config.yaml
d_model: 160
d_expert: 32
moe_layers: [0, 1, 2, 3, 4, 5, 6, 7]
norm: "rmsnorm"
tie_embeddings: false
beta1: 0.9
grad_clip: 1.0
steps: 11210
Below are experts of layer 3 (counted from 0) of a mixture-of-experts language model. Rows are named router (the router's row for the expert), gate (a neuron's input weights, with its number), up (a neuron's input weights, with its number), down (a neuron's output weights, with its number) and show model dimensions 80-159. Each number is 128 + 24 x the weight over its row's rms, rounded and kept within 0 to 255. Numbers have three digits each.
After each expert's rows: a language model's description of what the expert responds to. This comes from a sample of Wikipedia text that the model never trained on.

# expert 52
router:132110110139102155099085112114142124153149082121079118167124136150136140112078128130134133130141171108105113122093107123148133125107126107092126092111090188116152150122080149122134143097127110138112188088109107105128110114118133165141115137
gate1:088093152163097104144084163139127135109146165086129138107107112160162134133173148098139092131153155122119107138139126155088147096121105179095094126108104151146141158176097139160147176106143132125145127140118128100119119127130130117152152097
up1:107121136149089135150140100141135123124114122146147121123127150119157125132110159114137130063109108122140077168151118152099079112128095114191118204121130129146130099093110119098159135146133093100146145173101122167159088077147117145126084135
down1:140142137159116104143119153153167111116150149091165121154133113136104081149173154165153103138114149131151127141102101134137156142109139072095080134107103183099150120165134108181163110111096110152126133087107120146162148127133117082087145109
gate2:098128143120165114077124115117109188124102137106133121131134119132166135146154141118138168159142123140138101179149094129111148076140144139121116150132144104160116142089136124153136114124148151097149113142118158178109116132130148138192145107
up2:105120136128141110081105113105099174169113127101131101116127145150128104110157157151142105139165130139118122149129097120156173118155138142093157138139154119161138148120104127168125087153133147100116106106117149133084104091054130152168129078
down2:088136132152148149120115163116165158096113118091106164102096138152069092156155131148141133111138169164180143101123125138131133103121171121086127122113156079148153112118129054131100112098115119133123114121155142110114119139098109143094139148
gate3:109126158152137110132145120122097142139080118095102128107088179127140102152136101162127146101136114119111129126161139138133130133155141163155116098132147147139164114108118127134102126161094151168120106153140188137118135115143122112147113111
up3:172095103106142125125144141143125103136168158174137114161120140122106146125136135102112132147138124137144134131121138115151160134107127113133139134127064090135123124150143138140143118139122125139100147099122089095123145112123143182110141105
down3:122128166114149115122125101147128137088128148117156105146118148143109113127152155108127155143109152155110111117125123103144130112170140172120112130171155140120121164178116123119159125123101104121136148112160123126136159140125124145081153156
gate4:149126090145139116136143137120113141115127132146135146148113105116149130136123062106083154130102124111120087163147109088123126125162162123115162083126111105098119148130139128131085130158079143141123147121133107147118152112150133145122142106
up4:132108135130157147105129121090136111152126115136130154104129132126166154116124081113107142138135126112098147112141128131125143149140076115153166105131095133151129115076122134171082074129111148173099147128101127123151069092154168150113126136
down4:100119125124124104166137108115061074142178112179129116101113142145110114151095133133114153113145124107122110138141101108127117140137174104150151143149161130107165127119088157113123118092110142136150138118142100125118150112138136157150126127
gate5:131133149123140141155106144145053134144136199114149124133144144109160134127155119126105088100138131124151109110135156093127068082090129166121150131141093131148141120142138122142143175170121152102149139140154100103136132125112144153100153137
up5:135154117117144111128122128129158137145088153123122159174157117125129138144082158111125141180112133121105183098090137150150144150130115108124150087139141140093149177133136130114084126086158102110148107143128132114069107170122105186157113118
down5:141124097110115124126127104090164145106139218137159097157135144138106163153120158105142143078120133120134157142137129120072102132110141143132163141149078137121100121099134163093127161148122140114154174120122104122179094127080127148149163129
gate6:166141118107123163158103140117137124117113109108081113146115097140166191144104127134114127157141136098090154156119151118156108118116112146097103103121163145133122111071119129126130138154124108121070146115142143137112102185126111128074134163
up6:108138106129137132146104126114137143127092129119112084152131129149159125145126168119123129142128150129114133198105122097124124117127083131058102125131167153138121150072127130091153136120158146130087149093116130129121087172138122147121181117
down6:128126118097089129093173112122112103129151117155145116119128112124142132207108120160105139114120109133110135114133166102114102148138137140167088111115117131106150187163124129133127131106083130164185126149143102100145167133160139091100098148
Clause-opening comma, subject. Commas after introductory date or time phrases, and subject words the, it, they, that at a clause start, such as On April 10, 1917, he.

# expert 13
router:109117128140131122111181163150133121120160105128098111128120143120086090115109177154158083106146084148115126105153156112138105106107154138099110162148110140111115092111085100139107145124118093101144147107132102138165161117087136112154088118
gate0:114118142147152150139131181152148112171113122176094096147147131107102137132053113111129136118150152146135107123124123116122115119094159121097103095115110124142150102122100109168099109108119164123127151139132075108158140149089120153122139074
up0:158151148100113154115113108145145064136132130122121102074157158128126126107114130102175096093097143140133114165117136154147129107142153103113145088140128081106188152140099077125116116113102172119109120133109104101127149113142110130131168077
down0:134117153152137125098141146157115128155128130129088105154125111137158113108083150080129127172108163195081121127074129106132115136113155075129108135125140150095119127096095091136103153106151149113134116092126166107163137134169109110111107116
gate1:098138121110191153148180174141130085115148091147115127163178128112121116110142123104118109124102140153112136155118148140110116155123185159160115125069140121110112104125138090093110126127127132162154120148152131148117157149150113139124120136
up1:165125132091114135136093072126115152161104131145120161116111129120182124140127126124136170152148151139099135114109113119124132129106106132108142141148160140119123178130176142150161093107092116118099107138119146129111145125123138097136145131
down1:092121132103148139123104112111165107146103114105122138082087104105119099117077110131146167114167116136158121162109083126180164088111104140145159126120100125136137136114164141155130140100149139146122078132140112081083126134114125188094156089
gate2:160094094133111162177154113099166116145139108115102136128137140089116132129126145127143129161117112152075131158120107133148093102123112110174121099096166156093136123091137114124119050104146092158114144144138160134120124154126110112121100165
up2:127144141095177150144155167143128122113137158172157144156125139123104133109161110134139127164166098072128122138158120110096112129124136159126140139142087105122053119142133121146127135118124141117141140187137124153142142137106111097142120097
down2:093103099093151106128116121118135114137112120106125092126116124169191119113108179146151098092162101114190127095155107157129128152139118150138086133143100101108113121104110167094133160143087139117139153110113132151165141141124140125128152140
gate3:151145119107157114165133109136142127102165114149135119118165095130122121086165095141101131125136136124106144108136139076124148118111155155118122148086159159102090127150146088110101134143107098103093099090136134132129109108094123120101136118
up3:144143145163100108096092157099097129186087129126133153115115124103134147159148113112147138115099146170169100116162139131150160154135149093156139133128096100197153148136117155109148140172143139146109135126152139132124161164125097153132125122
down3:124117111105113135150099107120059115180117098166136126090113147103144091141148148140122114109134117109126114165100128145149156161121107132128135184113112138128175090127110133128097154096108150089150135165124117128132161106125126144182131168
gate4:110106117123119134144147121115136142136173119152149140115116114155115101116125109111158120140126110123167102194141074125160154105148135115120111176156148101098149123101133088101066158113096129136097134141153129123136146136091142098175125133
up4:100170153099146138127129068134126105119143134131106154103153154157119135125193122162149132136149123136102105143165136169149146101095131127093133166132140165140166138113138101144097148168126124101148137122113149107143115138151087125116150143
down4:114148118121164146096138149103164131146133123168123130134155132140137127094118153143114149150135128144122075125138142127146136132111129121138103125125135117147097077108162139164086127121109140123123119124128126167169119153111125148162141083
gate5:125157139100143118156166133122137134092138121135133167152191092122138134134138104146130149160127122125115107153089139159142120137138128138137107161165128127083095112157115113087140148096176113102122126131129196114113150128142126094135115108
up5:165135150087108170165141137117156134107149111127112168129197132124148136106121139136145138152099092145101158093125167169152126153124111145126108164153096113127123145112124098107114171123159154118110138143149145130156102112094123155124108125
down5:081152151105126132154113129108088135144097124119123128125134120103100097123118092148106147134088153118134107112120099117107134075165149111153167138120169088190148123054125161125098084167095135151100152124158124135188147103135171136167128126
Heading and field labels. Colons after infobox field names like Country, Occupation, First event, and words starting section headings such as Early, Career, History, International.

# expert 29
router:122121115115151114187113117110093144086129119168109158112143127109117081117202127157133133114185160147142127136131104109108110120129136102103129178162111110142177101114141154141105137187100125126078166120158146119102134135099167121119164159
gate1:139154148128107154138119135144086174141101128116111125118140150151096090103160147152110131101130083119141143152113119149149100138156111127118100137106126132139105132114124140125150100148111151185118157078118148150132157170138145118122134136
up1:086133165099195117129136120086097144099129155118145118121155121140138136194090120115137136184115126150112107102143147123082135120112110157138145120118173105133145151121129129124168091143167144058152130134132096121130126134120125100148134112
down1:143135127164121096183134124095111137158128119109142142162112110123106100134126091154157109107134131147136098115168139131134109113116093095105119121075114094098161149123106163135138114171145118152144103157134139167103057144144149128113134138
gate2:150111089124116120168096119156154126100123100142119154089142110149157153151135129142161108156150093126129149094142153100136134126138147121106153116166178141167178101133084117145074150114167123120149124155151155141142059112127140131148109181
up2:157090121159135103157120147133134106114109108110100138124132095113161101179155118119138086125118115099102124094122113117136121157111127129127136140167105148109119097118116145120130115108138128128156153134133149121142089089144146120151115144
down2:177137125115135118134095074114091176062151112128101119163093134137114171136116119117164170108172106150139141169117131142133146115124095126155153127115135113095136140071110106127084107124138119137139130170154139113138130138112114126115126105
gate3:127188127095161102107145162117104103145120130124119120194091123134126138129118106113129125166141137131125147052160149124160156124155123111160139122130108129103117137123105109124140140152146158143131115108132123086126082147104132084135113154
up3:122148114135174121099107152113120106100097074111102128182081149148112119127104132138139098155144134143096129089155133107110153114117112100145107161122080112167154134132152123114136156148114136140105150141132124083128088116135146132108135157
down3:156157122163103076086084126135145130138149174126130116141140101125099129155096123142111121145121142108108159128134094131141127184107065078140114105110153115125130143064118061108104088147154118121128115152128159099153122148160105100138090117
gate4:102134159120164146152144164101157128135141108121162144147093128102099127150107167146107143097131103187168077126120132160112141094141128165118109165120143143106097103174136134100145113142124189103112135149121116117116133158101157133131142142
up4:122129165134090171092092121143164143121085117122107133115132130128125103145080116125161113131127118095135173124106177112133141156127119127135112125128094127133179169110129129148136112114153081087130121119114094151158143096113116109062118149
down4:102095106117144131121128155101107158153124110171126168121106156101143126135085119112148100136149150150140092136116161112118122088133147109159083103142140123157091148140162211116109164145108123118118108129155128123113166114101121102162157185
gate5:101100141108116165122095154073154158127089113132118123130123167095138123126095121091114119111140134118103122151100123131088112114126108134126142152158119159097105132111089118145144144112110152127119157119113048193124173151122119185144134138
up5:106136060107121117121147119090128117109114166168104117143129138124131104100135149113147096135142152097084180100173102112119107088095113169134126126137105124119102118135100114132116158120147159141161151136160097151187126114123151135164095144
down5:125147103155100112119120062149111149106165153112157119116098107106121143133140123116118128139127130104149146156097090074159136141133148118150096128108112146118081119082145076159135139095126153088164169141098145108140129115148094138134113125
gate6:126118131103164160124107141134120112142110164140142103104123146130125082107163144102043120152127152099180107102143115112112121122134150110138111129168125160129166071133118135130154113145121184130130176117132106111155150139132092096104130127
up6:145144130122131149146138081171166084109157072109089179134114096122127151125112139124174103152115116110088191126099085140114133112145120119161192094128169112135092161117110122133103157134151099168108119135134147064116080100120116129152121131
down6:121166096116136121136153110115115163108134151125158127131138113116120088145101091159148115113126119117126117149164110158102124136154161166143142121142164135130105137161135172127113104145107126114163159137122136114136117113137150109122139130
Numeric separators and units. Dashes, slashes and decimal points between numbers, year prefixes like 194, 202, and units such as mm, sq, °E in measurements.

# expert 1
router:108166160093156142122115110166124134086122094160123142149140092143129102102117133158167089158116117160098076142107115154158102121123118076109100119128153131145111111115134133157141122096147189104120115158123149095134120122152107110123114143
gate0:095112133165104128147133114133114092150141101106137122188088110134115114097129121172107128159114144125134144141119154152127170141135163123083091150133130098097137150155092187105123138139108133157110126103179116087114117087119151131097139117
up0:159131099119131154160143145093139125156105139136155136094085139147136143124133118150143147115172156108132104153097118090131138117152165136135137112142141114119136131125172094101135138114122120113146099149153157187146105146094093176126138091
down0:163099126110127089106107144137090124144145104146140161111135124104144133172120147152142144132122160090175104110125142129153124079166119182184147111102136138152152191139138133120100132103132126131106107106112113068112154133118163155136134053
gate1:094132148120142102101121117101150146150147107109101155159127128146089137086097137135109124105180149163110129110153106106128133102090099154129160137092126085109159115146151110141114158127183147146139141135153126146142127118124119150123148177
up1:189158120158112163149163145139124104129184143122147098102068118090114169149122107127115146103102111102133127168096104128133156115176147142114143143151101129133094151129172141107121122149109097136131109152113139123130166103102121126113105103
down1:119186118104123066134199142085113157096116120136101085133109086133122096125101127131112107141139137103152121163132121119177160125133118102156130099140145141141128156110115123125190155118164163132146107109132126134105118124156135142161110148
gate2:134118148124138107131163104143167125145127065132132128119124116119137107109081148100148144148114077066152115150109146137137133125127138135124125155128143123121098118135121112140096122090133172140153116134171148109120176188132088108135124101
up2:062126148113114099099143131088091131126124123115144140163150140161111134112103118159176099123140102118116124095155075116145144161126093125105130119171124113099117126100126126118170146148097102137122078127147135146141108147103103105150093095
down2:153134120173151138068157117124128141140151095157123094144108106073131106153126119177122122125134130115125149105142092104112105132162076137117134125136110110132115142114098150095093096128169123131138144123153110077176086135119120108126087119
gate3:132128172153137114102137167130152147160109128117166147136135127120157194159137109121165135103150149128144128093099144120071078118088134112123148137144130199146122181123161145139123152124126134104155144103144119137153094157111044114122123142
up3:151188089130105108152151117120103125076118168147150113111104127126127146177120158128122102125152113127124093176149102102168123124136098123130155163093141133116125098123115137120105148114088156115064122129151099100137117090150149121163151143
down3:130172151120075116132171138137128158096145104107113165149121119149102094166120140143139109137129119141143135113177120162135113136087096097154133140158106114133126089190135118121132140109130116103164164115163116155143161102164112149122175096
gate4:128144160132129127110104094110160122141142102119105086143127139150116111100112122127074156128114071127149112151157152185142184087115143121139104147134141114108142112133117143058130142111121087115133122153183126087125142151097117144179120114
up4:119119107141136131138161117110138142140180144133138127088140101128143149073103126137087180130125144148093100157129137160152130089154117103202141155125122130106141148140119106085120149128139107142110128164129128120105152100133096131160127134
down4:115107132164147134129103124123099139126173124116140126138162093157165110070109127121118142165131139140144130128081153127116103136170133089116116144163143141133128063136114130132168131109130146155140087172129114084161184112103138136122142144
gate5:134159135112126131107127099141185102142118120143157117117150154114127151139162160117149078122106100125091133145137120104148080186149098131152143105067140142141128134159138077156113121110155099088133096113099133081151116117156098107109142148
up5:116119127112114109125143121119115145115135123145115127171140106116111111142137098115150170155155127152207117115154141121151159168146131110098117132133108082097140123137110133143181098106128147146122103112111110149161144164140165166121130091
down5:102133124191139160141123141170160133124107140146128109112119059137162170147152127113153128108089127119152134124165084152097148120127138111088154163112124119153115174089132167089112163063159140144155103159175111159126127151139125130095090133
Mid-word syllable pieces. Short word pieces inside names and words right after an initial consonant piece, such as F-y-odor, R-ut-herford, Pr-inc-eton, F-ij-i.

# expert 14
router:109082120115105114163180124116109100110136129132157158101144156124128141073143151172171148097156072159120138130130115146117126131143117125111096162119132096149127139103155145152097134109112134138133145172163134158117088094113129132095100091
gate0:091141109127101129118119116103144137126175111108126148178183118102103168097139137107102108157112134151135144134087156153150103130123092131087143099145115142105133088158131111105118174180125128154137096118116161088135185191104145155141135129
up0:094154116161115116105085124147109094123164158100169067146089156113166148140059145127123121128148111109112126130125168159116144141094165136064148122107112116166124131128110127132133131124131176086148114098113113116128114107114131116145115109
down0:121126112113127111099098103130151095115157105110116132148127124095163099180103082106112115101150135166158119140151154132097136137109126077105164090163136123161129130091098141148152154129080116123139119136147132140130110110139124158112114105
gate1:097153160157103071168108088123145130122133136131137142118121141137143098147157136145148118115142118119115063134137178096160095123122140106158128118144111187164131081112097106125142162136151102099090151131112088129116139146132139122133157129
up1:129155112132097114128125180095109109179092152138133164129125133151131140133152137130111146170116107117134077094121170114122147154113146109182112087102103120134122096123140110083104129133140141150155143140127111121092113132121135144171101149
down1:140155119124084127125117120132155182140120115133158117170125120117108112154123111155130117152150149142118071104174157129107145127126153170076108082093162139168126150132143126152104135159145115157173124144110114112162129117152132084131116149
gate2:134166128140111131133102114112118136121110150116184151154113148077132176106185159089098149158122118153132137130136119136097140154134066115135097111096117128118144172125131120144133094107148167130163113159123148093128152112145089150139108111
up2:131110112116117148151151121096128128097129164152141110107113112115118172124142137100137139133141110164095146158114144138093153141139097102144123096145146139132139158077110137141151071165169111159152116160138143148108162135153100159138157131
down2:065134092124154121143115135131148119124157126118104112115088118161117152139147109149120139120134131108129116090083111144124162110146153135165140114132111098167107106124138143106161102095144085143179114169093131187090159113090157150172120130
gate3:122113140129153149144145111121099132129131119090127082129130119120104112141072220095109116126108117136118153144143122116119129114132082151155143130108096124124135144108179123147122135088123106089162123153120123118114123147123115108094120126
up3:145092165177108114119160144141134108149116144128133108112118127116129104117139156098118152159149119137121158080154130135131099172178095070148088164142119149129140134130103155110145117127188072112142130124162157157116125105104146114122119106
down3:117127132107154122134082157111163145121122099133167181095115116163102168126144118144109149139148137104136081127141131114155136112159112128113094125122143124176170088107124106117115089098113129114159164166125160112120111127140149148144103117
gate4:123135116144079124151155086151157141143121139157113167150106141119120161099111150121100138174076078136149129139100130094176108130146125145136115137096138139099149171166087136080133147101193089156162127149060150143130149148118136145145108136
up4:061117130096091099154134073155127117119140172136105161135106153113126149095103157132166108148138102136101145155097123128169098138169141105124140132129148118114119138142102146088096140095163065117123097167100144128115125151121146111148099109
down4:105087105138135101140149113189117141165135180127118123154099132103099133177152119070141149110114113118105125134125115115154122112117144125108137105126151124125126123107159141090144163156175122124153166103148174131178099092124146094099099152
gate5:110146104128140147112114113174136100170145109075103120116135136144117132132180137160121089105137109148160136116114133119156128131117191122111102140103127139110137098117156121079136112134121146146126184135131105124163073108096152104143108142
up5:119103147119184119094141107130126119139097117119143121132090144142160098147167136141101104148141153144075133119165131123104161132127134152091070170163124106130135106103127134098133102148111147093118130120147130132160129177131141051188110139
down5:115148172091111126059148123110151143149109130150141123079125129131127120136165141156121118171141100132146125152168123128120144092133145144155146122113136099159113151105046151097085115126129125161128127120126090148102132186099177113135126105
Decimal and abbreviation periods. Periods inside numbers in tables (41.2, −0.7) and after abbreviations or initials such as U.S. and W. H.

# expert 19
router:128103143119139121146121089106183166118106116120144174095108151139131133104114121179135166172135134123125137175118111149141155125156114097114159152170136105134161138121137178146171132147083123127095113145171165125103121118108171128118155116
gate1:110102071164087115143132159138136159087158103137142136149117110199151165099138154113115154162128137118124131138124113110161154111143126119105124126140145144101164139130112126146114148138118078155155099123148118094120110166165046113107133109
up1:141124126139099114117146143125121148126170148152173130118112165154170118115112113109132158125135130159102139147142133151087123116101151127110113191139115126172154114148141117195161138146118129139121126169147131150157142099159104100110150124
down1:148137083122117111113089111160166104148151130105125104078082136155119139100153108098139125126114165109146122159121151172165171119117154099111129065122114134164163154089116180129089102110105124114142159116136128119129114142129155153082144076
gate2:128115142125156133087128127106119155137125106126084116098165122097103124154119123123055155178113136119116139137147149138142123140132136133170115128117134195175137164075102129100140166152138122145112150104113103074128162115143149134119113146
up2:121147128126097118116159161121121124149104142129125150168097133141136121150165127116151066082089132124117156134139137093107132135124087113108146152101132106091144142145168145123128071114115094136122140145106141173093121184124106094120129161
down2:179111148102107149119122143143127099154123154080147161161147090097172149162147113114116106140102128096131100100128147137138117166084136119089157151109111149123078103118133118105104129140106117119103182106108147157112128129082152132151115120
gate3:146104151108117102069113153117139137130102081104130128174167121133181111187135138153096138171087140091104078131145138121140113119127130151129142101077123210123105087137153118077128104114114167097120136131115124103124091143100114111156103133
up3:135156134137144162140155149128107139130110113140127168127099099116121103111062133122191133119126140137109136118065162152094147148119102129147137134121090156096068138099157127137150157087140120125124148121076130145095142156138135106116128145
down3:158066118102084118151084147083138133120123149107105087123118163154125163147132164133142154123145123113138151142150133121133146143097102113149143120106136135120167116098146174101125113118101081136103148145147106168113133097073157134130143111
gate4:139119164097136110090139151124092150130128188082118159107144099085169116146149129130133167142114180132140113121130149159122136135113128138118105177105100152074137102087145121110136086098142174115136136123103099145137157155125153081108117111
up4:138178144145146148122163133168129133114120095115116131119143118153114105149159113141162112106096140138105095116116138150124129120103112154132129116079101125153166132101163116121133131108117110127119148148167123174122125131181138127085095088
down4:105145111115117116118131128069091107187168088140157167074087154160113141102114167087131157125098125144146135132131097141089172119108122094129172146184111153081128125087132108170108102127154136134149075147157126118114123118148131115154135101
gate5:121133139136140124198158139164130115126153092111100102126125163175076103098137136122138150128116131109095153134184157114159087138152129152122094125113127147189135129140110114122128124100128130107127129154126128141146100137142098083128105147
up5:060110107128154098171128121127148140090117086154094120126093118181117115103153154171155157154174170117113141155179132128172107103122108096135061145159107132184158139119127135125146093126121128130135100140154119125129130119134158112095104106
down5:120127129137121144116128139121155146113147140118140149083114146168175128109127137119136144151124128095148124059129125165135194149141132135142142136122083100144094137106129119194134175125074106168143151132118162171128142112123179144151107122
gate6:100134153171150081145122099116114112134095086132122135123130158131111119136156133147144114138140109102070114144138123108122179138107120113136120145111156089164170168093136118118124105125090146140129152145100121110118114143109157128169150179
up6:207121099113111136140083142134142116139122155112143156126115121145146133133125128137112144116115110148127141127103162132145093107127134155135127095127085146118084123124149111112162148124150134115152079120133141172148137105158103166067100082
down6:130131137100129136054127148159154106136165139120147131100136169142114127169107153131102137147128074115126124124110111088144132113124122169107145127139094128155123114089133084105133140135135112170096119128138077131139140134098135132170164131
Number-joining punctuation. Hyphens, en dashes, colons and periods between numbers in scores, times and ranges, such as 3-4, 1–1, 9:10, 23-man.

# expert 54
router:158140137129129114111122097160116135126143103139082145117147073112106105106134161112096123129125145162089120151099171170117121149136138085126074144145140086085157135122126111114111147154149163151124123134129129106112110111163123151060082118
gate0:128129112105117104147126142148079121122141150133118089090105173121136135113158132105146075107101118096133126137110121138174058160123099153111132139141113132097152140087117086144112120149107135106114168140132157116192090139116117162160097110
up0:111116156160161155114130099091134144122157119112145113151109092107143092156143099145127162118110120132115131103151120104087156117118143115147132115121119149136096073144117155152118137135131130124120108107121122174062161058109146113071182133
down0:127093106091149151137119146106133132165155119111099112148145086119138131125083099098129137148106103147163126140114142146168154147123142141122161143137166067135135141125105093096119131155124138123152118112123122099138140185127137144083139133
gate1:126097158154086138111173112107094116144154132124108178127139115144101148106096119114130153200095100145133103164164160149161134127120158142117109110077148112144120136159141073122131163149164121155149110143090119108090143087136159120109158133
up1:133158098113147132140119128091166120143124104112106118109107125127165100146126163154115119103107156138136100153134164114107140093115104125194144120096094118104121127112174156119155138140144085129140130194097149198115144103133167123125116142
down1:140166141111143185089122129125185127103128163126068142101142093112085121134119138112130167129133122115129136088118132104168126094179125108086155105110114136116106102121148109117120095133131112123106098127124158152136102116109101105073166144
gate2:100159151118089150163108140147141191173116133129128122097137116167122096125120151141129119101114135142141144113117158150120113150116127142149133107200154120151128160116109155091125120107094084159123169143142128127156098176108131143151134123
up2:107118071127134127128112132128168094129134124152087152119130118164120092094125096144161126120112129134133136098103117130140126116158132128162141137113126118147084119132126088133083187100153098128115126114178129146138107085104102136129136092
down2:055158112109145146147133151126120161185131123113097126163082128166086108086125105169155110108128104127165128133146166155146087121112135125118149122170113124174115152098094161148171127142113091124132141143129114088119107144110120082128129122
gate3:142114094110143118082126140115164174139131119134142147131131102141110157139081136105126144110095124153142112148101166113162065141126129121105186125119091163103131124087151149092141155172121164141129157107128099150133132100128108173190140156
up3:114168127110152102098145137150107107065145117138116129146176149133138148149095120138154126118155168127155169132089137120081155123165145137132122127168107116114166123083176097133079114099135123141118138122150130148141130151126093156150120118
down3:143152113135124109117157114131150099122122133113183076113134142145169113141115077115094094114109153152141151092125115181119139127147144140107158146144121180118150170130106116156164125132130121155124126140151067106129110151133150114124129143
gate4:144090157104145071127132118124123092161135159081103146114151137104126087121094151114131156108105105131162165108110157123111117153158132082116094094130106108139129104135154133121079187118121108144136133109128122138152129077173129147109131099
up4:136124124130132136128141111165154123168085119127106139077137129097118104129159136134131136115119089148117150121123147134142136187105097124125105143172111139150089149158172112149087120117098127112131105136085168100175101124091149107088127106
down4:124151115178121141125147118133177101092133125114134156109138166153129146150128141133128157124154096172136153133112127145156095132112124082163143107113155107167112085124149149135166149122192130148104157119151139147120122189114100120104111120
gate5:141101140134104134121154143099147129120125125113091092121159133119102145159162111153131127099116090165141132158143139119118119135142142134119131069122117113153139144101110101093108097140122091152089151132131112133129114091144167120181123129
up5:118129130123145119121088113113114062143144149117134151136136137142105133099082140142119122161132185139103159123133087138139156149117146106140128154096110137081170116107142156122139103114128132139138110115121130155111157157119137097098141150
down5:124111125172139127114144140102155120161109103132175105191146136104113084110102115113118128142133123118097102118155107112170111136129161158128134099128130113134116100086134207122134134073124138148111123126145091090081158088120114107173146132
Piece after initial H. Word piece right after a capital H or W starting a name or word, such as H-ub-bard, H-ur-ricane, h-uman.

# expert 49
router:096110116114131128166087132166127101162149132097152159181170097108130153136127084162141132169122174092103086135093119147167147120152130112121148102091114123116100143121109154127120167094101138146087123098116126153140134120118151135121167130
gate1:114126111166152131141115111140126118155129150102091097150128110111089137125148130118148101134120142109136106125100108118147196117129120132115122100091111094136164146134109152134123141115116109189121091125096120124169144101128182122127095126
up1:157119103086136118116121130112121134090138082139132114100073106148125115121120191106105162137109136129155141124126104143139121134157153098141133157155139138095143152113163101140143107059097148119081154099151124147137104110083112145172162128
down1:123138136143162153136107127112113146087115160123071098119136123077105105095157172140120140103144158111140128132106111098134103138106154133154122127110116126131170113104127128132109133117143087145130147127098162102142144196144101113162120098
gate2:096112103122144125101130163114131165110131124104118147116121128143155138142126113173139141115084104119121108169123135113097084083157118134155182151143113110093133101154153106146152166106119143114158095127114120089155180152124122142105146151
up2:119083125129147156104087160089098129139113143128135110132139103170148139159134140152081169082082121112177147139132092118114131147126072124133143147107136139104112114113173130111141147146110153090136110120112093131158171159089149140111155091
down2:132128141114108096113152142124129136187126155098098124127133108142144126108133100117095143117121136115121155131158121092140172128130113128150123115133095151168108119097168094134131110117128156156069085143126097108131070100172120110107138151
gate3:121129106161150083134144085137157189100152126129160116120112133148079122123141150115151106158168113133176109147153133108127123097144120128150119122159150125117146112126117119145138110170091106148131085141143149112124083138181130080122114148
up3:146120070148162108118117095146173163142133137139178113162116118163126123151121130125143121182147135104185133137137126122125166132127125101096101110107140160084093092081092140156095114159123137151129135116121104146148092123151153098172133136
down3:121103146116138101135127118127138138155135094134141127162135186140116135093099152070118145105147154180113132152161111127115118146110124124091072153155130125150090117175139141144129125150152159168121099096108141098106103132125151124160122153
gate4:095155145100096121112128135145079124157126141150173080078110145148106119116155167123097116138188119122114143097147137105171157150166122171106109127159157103121122147132177136105126114155080105123126147133130143150144129141137103093140125100
up4:156151161142164097126186112114161158124095095161077108141132131127121107072136123127112101131125123154159160152141136137109111147113139114148118166134114116120142144122104087193133126168178141125110128099142163098083147119120127108134117136
down4:087145093096117115095148133097113105118136124139139144130111125175142155120108121151105129107108116152124106120161146078158154114144087146141088140109128134075169115123108135070135114095079114131112058158106146116092108123142092150137104173
gate5:095115166139178106120124137172126132093143101127097108070134126135105073144141157148152137093137136118152128142140082114093085101110158119089116175117092127113116129124123141087126128136109147108134143160153156139143118118099135125133141155
up5:114141127125103143082157108107104133131105144139156142116108162150162125119114113121142101134113121160101106115124152147107153108121063147140094147133105130102126141155155087117157142129159105118139144109121117134128138129177115093129105087
down5:162096122117173114074129118130117130107088099149133130111151124147157151112137118118128139118103096129090124157130149081151153115130104129151116158138141152087077124140079177125152152124114128111134120141140098146188147119113118135110099130
gate6:111144108068098125141118079100130125133081120147134155146115104090118146147117092117150149141199147112094125112117117130110125159161118141114152082112129156133116112096164143096132139155111106147110101144151135145079113116155143138156096127
up6:142141103157134158118131098121173126130172124130162103119113161132182089132126126152123146100083109143102123114135167119139093096109132141162132131131165159127138136157117104138160123091147154113147160130134155136168141153105132143111113077
down6:156136129117103092133135116083144141122112121142091171125105104134104202174165126145126133151154100159131161117114131123161095109114138110175109097167102153123194142111147109127115128117107096129123098125137101092089130104158145119171078115
Conjunctions and articles. The words and, the, but, or, while, then in running prose, joining clauses or starting noun phrases, as in "closed and filled".